Experts of a small language model: 8 picks a token.
Below are experts of layer 2 (counted from 0) of a mixture-of-experts language model. Rows are named router (the router's row for the expert) and show model dimensions 0-95. Each number is 128 + 32 x the weight over its row's rms, rounded and kept within 0 to 255. Numbers have three digits each.
After each expert's rows: a language model's description of what the expert responds to. This comes from a sample of Wikipedia text that the model never trained on.

# expert 26
router:132139076121103091134076138095118087178086155150142099175140071121080185142171116148120091149158153114128105143103153212112167128132131152097077107144123189140152144099138091085156110123117106110097141173182106102099155115162130108166126161076129078099225104106183148172124118123147094106
What it handles: Vowel-consonant name pieces. Short pieces like v, ab, ad, ig right after a capital letter in foreign names and words, such as Ajvazi, Avignon, Ivković.

# expert 48
router:084137175140131138088119130143141108163079173177114099184123140114126102128136145159097157099110102128044172108142101153167132151145117048170098146162147119099105090113168171143095127128073156118184148162121146107124100103113189148102132069071075138160053121118155157158107128161062135142
What it handles: Hyphens and dashes. Hyphens and en dashes in compounds, scores and year ranges, like self-, anti-, 2014–2016, plus the letter after Arabic al-.

# expert 17
router:150120151134163138157166103101152126099119164095102150126101159091173137115090124127140085153185121094117199095174142153149074168121106210093062131110185101122128107145160164084088116195147112072099142122128114119151155142049139106087110138079122113106168179119151090163095139076131104132
What it handles: Word-initial capitals, apostrophes. First pieces of capitalized words in names and titles (An-tarctic, Ab-ahani, F-adiji), plus apostrophes, "No", "not" and article "a".

# expert 19
router:169116140170104089074161110126157157075144122085144154060106148114099105128118165099094115157153097106157108174212156127085106130119170142170107146102110131127145184062092104151124163101087175163147146126126110137112192131151162156083164128123099099140080072077087172126147097162157082146
What it handles: Pipes after table values. Pipe separators closing table cells right after numbers, scores or names in results tables, plus closing parentheses and semicolons.

# expert 40
router:120081141162078114158127125148121096127126099128091140195164118143117078192083108127147111137137111131118045121107099122157146066180163158136149155121115177161142124146147094158178154102096149158131183165136132160104055110165133114127152083173092067091099115151129134088160126190086146065
What it handles: Surname and place endings. Final pieces of surnames and place names, e.g. Ed-wards, Liver-more, Ben-in, -stein, -ette, plus possessive s.

# expert 38
router:128101144127109101078131101136136094116170129117134119146136091121048138117102137114111133117174073103190085153123156137178094142105207154123146111164116085162110161118079139135123169110110134145107137106084146104078121163189172153154158101064112116150073072104119151060152121118213083115
What it handles: Table row pipes. Pipe characters starting a new row in wiki tables, especially sports squad and results tables, with some cells like up, there.

# expert 31
router:166089125145145081148169118140119165058175120119074155089127166085087152166096154066088155149183106088156132110164156108065118151097196131169110137146136136131127186065124072142104141113093145163116141152162110165111158134112119157089170107150085098156104064074115133150148137091097125142
What it handles: Digits inside years. Single digits inside four-digit years and other numbers, especially the third and fourth digits, as in 19-9-0, 198-9, 200-7.

# expert 7
router:166109149137079089106126112155147140060163132127122122098127115112089125115108149104147123139165085122159052140164149134124123113133197174192132126174070118170136183100082124183126187104112171144137161116122147127109159145163176180126146115150090094130094067079090152079155106114173083075
What it handles: Table cell separators. Pipe separators inside wiki tables of sports results and candidate lists, plus semicolons, quotes and some word fragments like con, time.

# expert 27
router:143148128125102143143122080111111142107169104127118174123097167166091129098180121102129155139183133157147115161167189126111049088138211151163092104097149132173125129105057078111142074073132191126154136117086135123140146124165159183081108064117151096118088168112086122169114157099125105112
What it handles: Leading digit of numbers. First digit, mostly 1 or 2, starting years and long numbers, as in 1980, 2024, asteroid designation subscripts.

# expert 53
router:134094167129138158165171051138106128117158159132040095106153144086110099191182203112140164146143143060061165134127125163100090128162132196170077140111174100120136137123139108133083114139152131123115174166137104135099117156122139112069090130086103136136133126146090117135133187125157133072
What it handles: Apostrophes and word endings. Possessive apostrophes, "Part" starting sentences, month names after dates, and final pieces completing words like earthqu-ake, tru-th.

# expert 49
router:116118090131186154104070107100116139122057157128088165140121108121124084182167155144137160127122080084143155092136136136129168127121146108091142151098155108112063160120122154131101131123074170100121167157102116113113124221126144173127174145150079159181103154102120179155118097232156143086
What it handles: Dashes and list bullets. Hyphens and dashes starting list items or filling empty table cells, plus plus and minus signs and slashes, as in +67 kg.

# expert 6
router:138146097107123139131150111157101115106140133138157175124152078087156088193120166095095098169116109139073110106156169156094168134079159165199131059100154109165099124128107057115140099135092128172177091097119086119145194071132146121091131124180101094196141109127089126134124130104119146196
What it handles: Sentence-ending periods. Periods that close sentences or follow initials and abbreviations (No., J. S.); also ")." and clause connectors like but and although.

# expert 37
router:151131078102107132127064117133142104098070152163104141093104122085112151126095128098086103190085113087150112128141125080095153064127152173142227115136136156112112114105137107144124187119073160141081197211090117123122142179147172164125127103180123150128078151143148137136145142126185118131
What it handles: Sports team and club context. Function words and sports nouns in club, league and tennis reports, such as side, team, Cup, League, for, the.

# expert 60
router:155121144166091116114143081124148186098136104203100142090106138077105082177039187121143114157168098117158124166158139108161104109102119157123124134091116164095139135127166086143121162114110126153114138176140152181161145137133146137106141110137085075151066207167182128094092148112115108058
What it handles: Surname final pieces. Final pieces of surnames and foreign words, often Spanish, Slavic or Polish, such as ak, an, o, accented á, ó.

# expert 32
router:111120171163130088124185114158142091089165115180097127099149176095109097111162154096128135116132155105102114078143124118164098166128161150141175163145120137108098148138123174143202129100074195123060202121159125159110150091091164128075149152135050117114180110124125090172090123106146095080
What it handles: Prepositions and verb stems. Prepositions and clause openers in running prose, such as by, for, with, after, When, According, plus verb stems like discuss, begun.

# expert 20
router:147130150106103143140146113162115109123171094120131149081125120125108077206109180113115160158134165103108108106131091116095099135140136134091150110163188158198158129104118064126125163109094140121125167194107167087089112154105107109120133198160075030085091126124130135152170102164184112080
What it handles: He/his pronouns, h-syllables. Personal pronouns he, his, she, who in biographies, plus h-containing syllables inside foreign names, such as Deshpande, Yahweh, Krashevo.

# expert 33
router:161068168136115083074152123123065102115174129093117148174160144123086124153147129116154108127129105087182102189157111151146142165124181209190144091147117098142129120150110047168115167163152122152111094117094138085103101134088153185080131133088198114132138120126151171085135121100144104105
What it handles: Closing punctuation. Closing parentheses, quotation marks, brackets and table pipes ending a phrase or cell, as in "(3,100/sq mi)", '")', '".'

# expert 30
router:162072171084091152150142082064101106131099105150065151124201121154069143138126135128169121084142175076141139142133118160121127152178108114171129139153148165111149169047096104136068086179155160131163122161101171116121065131186107159110127159114125148160137140087128115167151132089173124101
What it handles: Punctuation and nationalities. Commas, colons, table pipes and closing parentheses in infoboxes and tables, plus the ish of British opening short biographies.

# expert 25
router:143137142158083066173151110168154121119111157131116108113105092110128094141125134134098087140158147149101145107158091098173137103175125153134159144132129116150117134149102049164147120116162175107063147121171096143137132112117206137122156163154123081153196094161041133155086069143061123055
What it handles: Mid-word consonant syllables. Inner or final pieces of names and words, often vowel-plus-consonant chunks like ond, ard, ang, aid, ud, as in Sw-ord, Tek-ud-er.

# expert 13
router:172070118176091124083188112164140161088155144106122119103127148114162051120097135088151091169169169090116097123145152108105067149132145139205124081085158166124119132117128148108097167157134191171108143166112163100183123120074134139143169074168152134139129084132058092101131123131110126093
What it handles: Adjective and plural suffixes. Word-final pieces completing adjectives and plurals mid-word, such as clin-ical, bulle-ts, artifac-ts, -etic, -itive, -istic, in running prose.

# expert 41
router:129103126102087197120077149128129121152053076128209190125175139129103131126131109163144155119152062161118142135105096102145076150106149127105120118121173164144138132107089130086145150095072111083135153104160174179081113117128111095177097168156124049149079179156139136107121138181112125096
What it handles: Foreign name syllables. Middle letter pieces of Spanish, Italian, Slavic and other non-English names, often accented, like Piñata, Palermo, Šibenik, Santo Domingo.

# expert 51
router:143117113152130147137146099120135125146071142141125162136110119111100127114115143113222194160142157134125155082070206128124130152106113099088134177170111080075079108130142136110117126154116153139157141200109107105130097160170116090096172074073117124170129169189149081093179083092102094162
What it handles: Name-starting fragments. Word pieces right after a capital letter starting names (B-er-ke, H-er-kimer, X-an-adu), plus commas in thousands and endings like census-es.

# expert 58
router:171109094121119093146094141129102154072131149103133141116081123179165196147092122068089100133195158137156102133215077117107084111095167095175137123146096100148103179090062165185093130095113135164139112129131106129116183135146166172069147142114088144138107124070098121118142112115152098101
What it handles: Digits and number words. Digits within numbers such as ISBNs, years, registry codes and table values, plus number words like four, six, seven.

# expert 50
router:145104128129101096142151146168109154044174117138124140078081191115095156141113154060111111183186094119151134149210130113074100159104189131146127141133129129150166171094123117156117128106076170163134147161143109152068129097155145158070182089165125102174134132083091157146137123110116097160
What it handles: Line breaks. Line break tokens ending a table row, list item, heading, or paragraph across all kinds of articles.

# expert 8
router:144146181181083122124134156080121131128128045097069197166170152128160129156171134119141100111142099096123120108126064100133144180199159106123139114131148168119181144113224091103152158141130141123105115119172110196115132062093141128119114128157127093124130076174135139118138100124080168104
What it handles: Mid-word suffix pieces. Word-final pieces inside names and ordinary words, often after a consonant, such as ires, ince, ence, are in Álvarez.

# expert 1
router:137131187154145075111198089104172138137136096104134122135044147080131122095145196101127117149161130108104140113171067101097064158081172118115116160078159136116109131124183167122160112121075158155150155110072138128168162119114177099116187107170152132149131084127109129195134118077130147130
What it handles: Common nouns of place and institution. Common nouns and noun endings for places, institutions and roles, often after the, such as city, town, state, government, general, president.

# expert 36
router:118148082124130140090062131165094072115159190167160101081149089072093102126158105165142160116122107105121101133169084107161141123104157126136135088144079130162191126148139067118166157117103089120161136073155065132190129131166169119177116165150174149127208146136078111127120122149115084149
What it handles: Foreign name middles. Middle word pieces of foreign names and words, often Slavic or Turkish after a capital, such as ant, ij, aj, ott.

# expert 16
router:132128145175081198146128112139152082132133108138184135125059078147063111128132139170088095129119096057164132093121122105152132099157168155084123127101098107103167141156164174127085154154052086137188110128134115207106156118136191157149149106110132107131070117099114158117119135168172118166
What it handles: Capitalized abbreviations, table codes. Capital-letter pieces and acronyms in tables, especially country codes and team or organisation names, e.g. CRO, HRV, ABC, FC, Army.

# expert 52
router:168110112131129113131163110096130178062115166094149116090127148122110147109099167070129108138195133120132142161213101120088080078124177114173175150138112089142081175085061160199096111147100119150114117108136090143091158142156168180115124115107096141148106138085105093168115084150171149089
What it handles: Digits 3–7 mid-number. Digits, mostly 3–7, following another digit inside table numbers, dates and percentages, e.g. 39%, 55.250, August 24.

# expert 23
router:145117111170100173098121089094165174054117142107140073109123134148082130106097188062156135157186157178138143130185125114084062122105196120155146180139134112130112151101071152142105102154095140183155163145108096109100161127124183155100176100126101088129129147075076111133149095104138113118
What it handles: Digits in numbers. Single digits inside multi-digit numbers, especially in statistics tables, percentages and prices (.000, €227,585, 52%); also "been", "people".

# expert 55
router:187121103156115118141141087132124140049139111114128120088101155154131105116135140063112157130164146127181137162203144117074067123097190138170113119132147133138124190082086101147133109081116150123145172112100098115130191135193186188092130093148129085126107129084054151150133097131160097119
What it handles: First digit of numbers. The first digit of years, dates and scores, mostly 1 and 2 after a space or bracket, plus verbs like meet, led, participated.

# expert 5
router:136122161105075099114132115169137166075156148104112092100119173098094126095106142066118128185182125119138108200199154126090103165083127132125110134143121109151159191082118177170077118164088159139154117122104120180095158115154139187056162111161148071158106150127065140150121117118142159144
What it handles: Line breaks in structured text. Line breaks ending lines in infoboxes, lists and after headings, such as after "Molar mass" entries, FIPS codes, or article titles.

# expert 35
router:133144126118121089085128123076108148110116169126069062158133171136142153161130152126119077157149217106086151100143098163123110119069195103128169125121133136089119126115133127182127158153155147085082091128146094180078087154146113110203089075111190104123170125121068139150127124071148132139
What it handles: Ordinals, counts, superlatives. Number words and ordinals after "the" or "a", such as first, second, two, three, all, only, plus superlative "-est".

# expert 34
router:133130118120112129151110119161126108154092091154158135129106143087103089068103150119168101151134099084140125079152129051165112133171103101137168134083125128173143126176179114134109159105081153162136218108138146167145160167031144149107194111176083093085102142120110068105133083151151131128
What it handles: Common nouns, word starts. Common nouns like country, world, song, music, television, and word beginnings such as disc- in discovers, plus -ing endings.

# expert 12
router:133152138141128160093136123135139157078070153143077160078104158108124091187074168071133171138169170169169156126171146149083122152132155139152106106155173141082190150076092140174139103100102121136156155172145092077100163123115162185146146100169164147103108114136083172098149099062130150116
What it handles: Copulas and conjunctions. Function words linking clauses after a comma or pronoun, such as and, was, as, is, or, became, often in definitions.

# expert 4
router:129098106137110132090153127106134152082158107125129087041119174037108138109139135090150116176178153128163133133160135111074064125063149129155123130135121151121055186072091111142088131131121161171136115197128142119121153168163186147105159141159131153108160151071102167174131144098155141111
What it handles: Prepositions and modifiers. Prepositions like of, for, at, from after nouns, plus adjectives such as national, former, professional, modern, and Career headings.

# expert 61
router:156146160117129147142164071122134082154102107155212131146181105180078128110151124138158176110164124128190149145158129158132105153120111092140109131147180086057153193136121148092118095156084101118143101053138097177153147115145189138159144158126118162112111120164120187142126120137216093133
What it handles: Political and social vocabulary. Word starts and function words in political and biographical prose, such as opp(osed), social, dem, Liberal, Ministry, of, the.

# expert 3
router:114082111136113158129099140146142132158141148073085110122093150119131147146106139155146130164048120074135099159104165093156140147076125159171131154089150114122113120088079196153085097155162179199181133131074118172141095189087101153103112140169135127179057136099105115133128105155160066097
What it handles: Table pipes, sports nouns. Pipe separators and commas or semicolons inside sports statistics tables, plus sport and media nouns like baseball, basketball, radio, football.

# expert 57
router:119071149042141127135141112121153142100133228128054093103150136131071153114115145075143126166145084152166134129156136129100113144129137082132187193096146080106132137074144159143199116129096172128160138171160157145097120101167158131115146133142069085119123097129132117077151175169155139105
What it handles: Determiners and possessive s. The word the, possessives his, its, their, and the 's after a name, as in "Canada's best", "of the first".

# expert 2
router:105114080135159170134051134138153098132139166127092139180137078162121147136126117152108114160093113089120091139104133073173161089113123155133180164092101088124109037129177146148070121144139155172172138142074089158110115194094162151115121077113159175142090183167152085148172122129144132145
What it handles: Sports season vocabulary. Sports terms in season and tournament articles and stat tables, such as season, League, Championship, squad, and team-name pieces like Yankees.

# expert 39
router:159093113163137107150168096152140156064136114160089122100163181078089156170089175077097140172189078080137154128173167087077103142083169117187121125168151115139101185063109090152098153116120145135132140136156113159122126138125105177080154094177097106145109077094116100153146141098098121137
What it handles: Later digits in years. Second, third and last digits inside years and multi-digit numbers, as in 196|1, 202|5, 199|9, in sports and discography lists.

# expert 46
router:107111154152140103098111138175142146131197179179152070183115105171123161126075150151108126103111151140107154133175128108122119098124142117157135105152074112098145121172086146168189135096070097038128139069114119052100072083160129123135117212128151170122147127125100101143107118152122104104
What it handles: Non-English name pieces. Middle pieces of Japanese, Arabic and other transliterated names (Y-osh-ino, S-ak-yō), raw bytes of non-Latin scripts, and the verb is.

# expert 43
router:159129113134074116103146112120121106083181157127105117126129148116092166129134145105136124166180076086179071198178128161162148148093199195169138122164137127189149134155085149188079151145114132134123077169088122096113132123096146170092147162102153135124076078103118156093094118080146087101
What it handles: Closing brackets and table marks. Closing parentheses, quotes, brackets and pipes, plus digits inside codes, in lists, tables, nicknames and identifier lines.

# expert 11
router:155128136120124078126161124124130186055153102131157100080094165068107111147117128092091144168193136136174141150206133113078084146090186171156121128140130120101109149086104140171117132116081157183142125175181121132125140094128165160078153103135096108151129088080067142171143185122130091158
What it handles: Prepositions after nouns/verbs. Prepositions following a noun or participle in running prose, mainly of, in, to, also from, by, into, throughout.

# expert 54
router:094145099150107162139135127121142100127088100121083105229118061169122169131128145141139109165162142126107090160099123088182180098166190119122142149116133093102109092149065161139113111137091109162160142182119126136137094175149065072100111031160113146127114107101169151097133082150136147134
What it handles: Plural and name endings. Word endings such as ers, s, ors, ions closing English surnames, team names and plural nouns, like Sounders, colors, families.

# expert 14
router:192115169140129175154043153116146103140132100172115087168146119197124079138078113146107149059124136115137106117120110091212151090122158130138107090150136206192145146137126106143104168105119088153118142137113097120107123085158146127179146166123102137148078133147135148129159163160122047082
What it handles: Given names, foreign syllables. English first names like William, John, Richard, and inner syllables of foreign names after a capital, such as Høyblokka, Gönyeli.

# expert 47
router:183159119131141157129144150124110097121098112105120123111086092178169133058138112168122122129120128159148134129107153129150131152174050124150078122133156156077154115119132168065133122139185073148112164127122108085130157069072053146119081122079135086142151196173150125075098139180184095128
What it handles: Section heading markers. Opening == and === of wiki section headings after a line break, plus scattered word pieces and modals like can, must.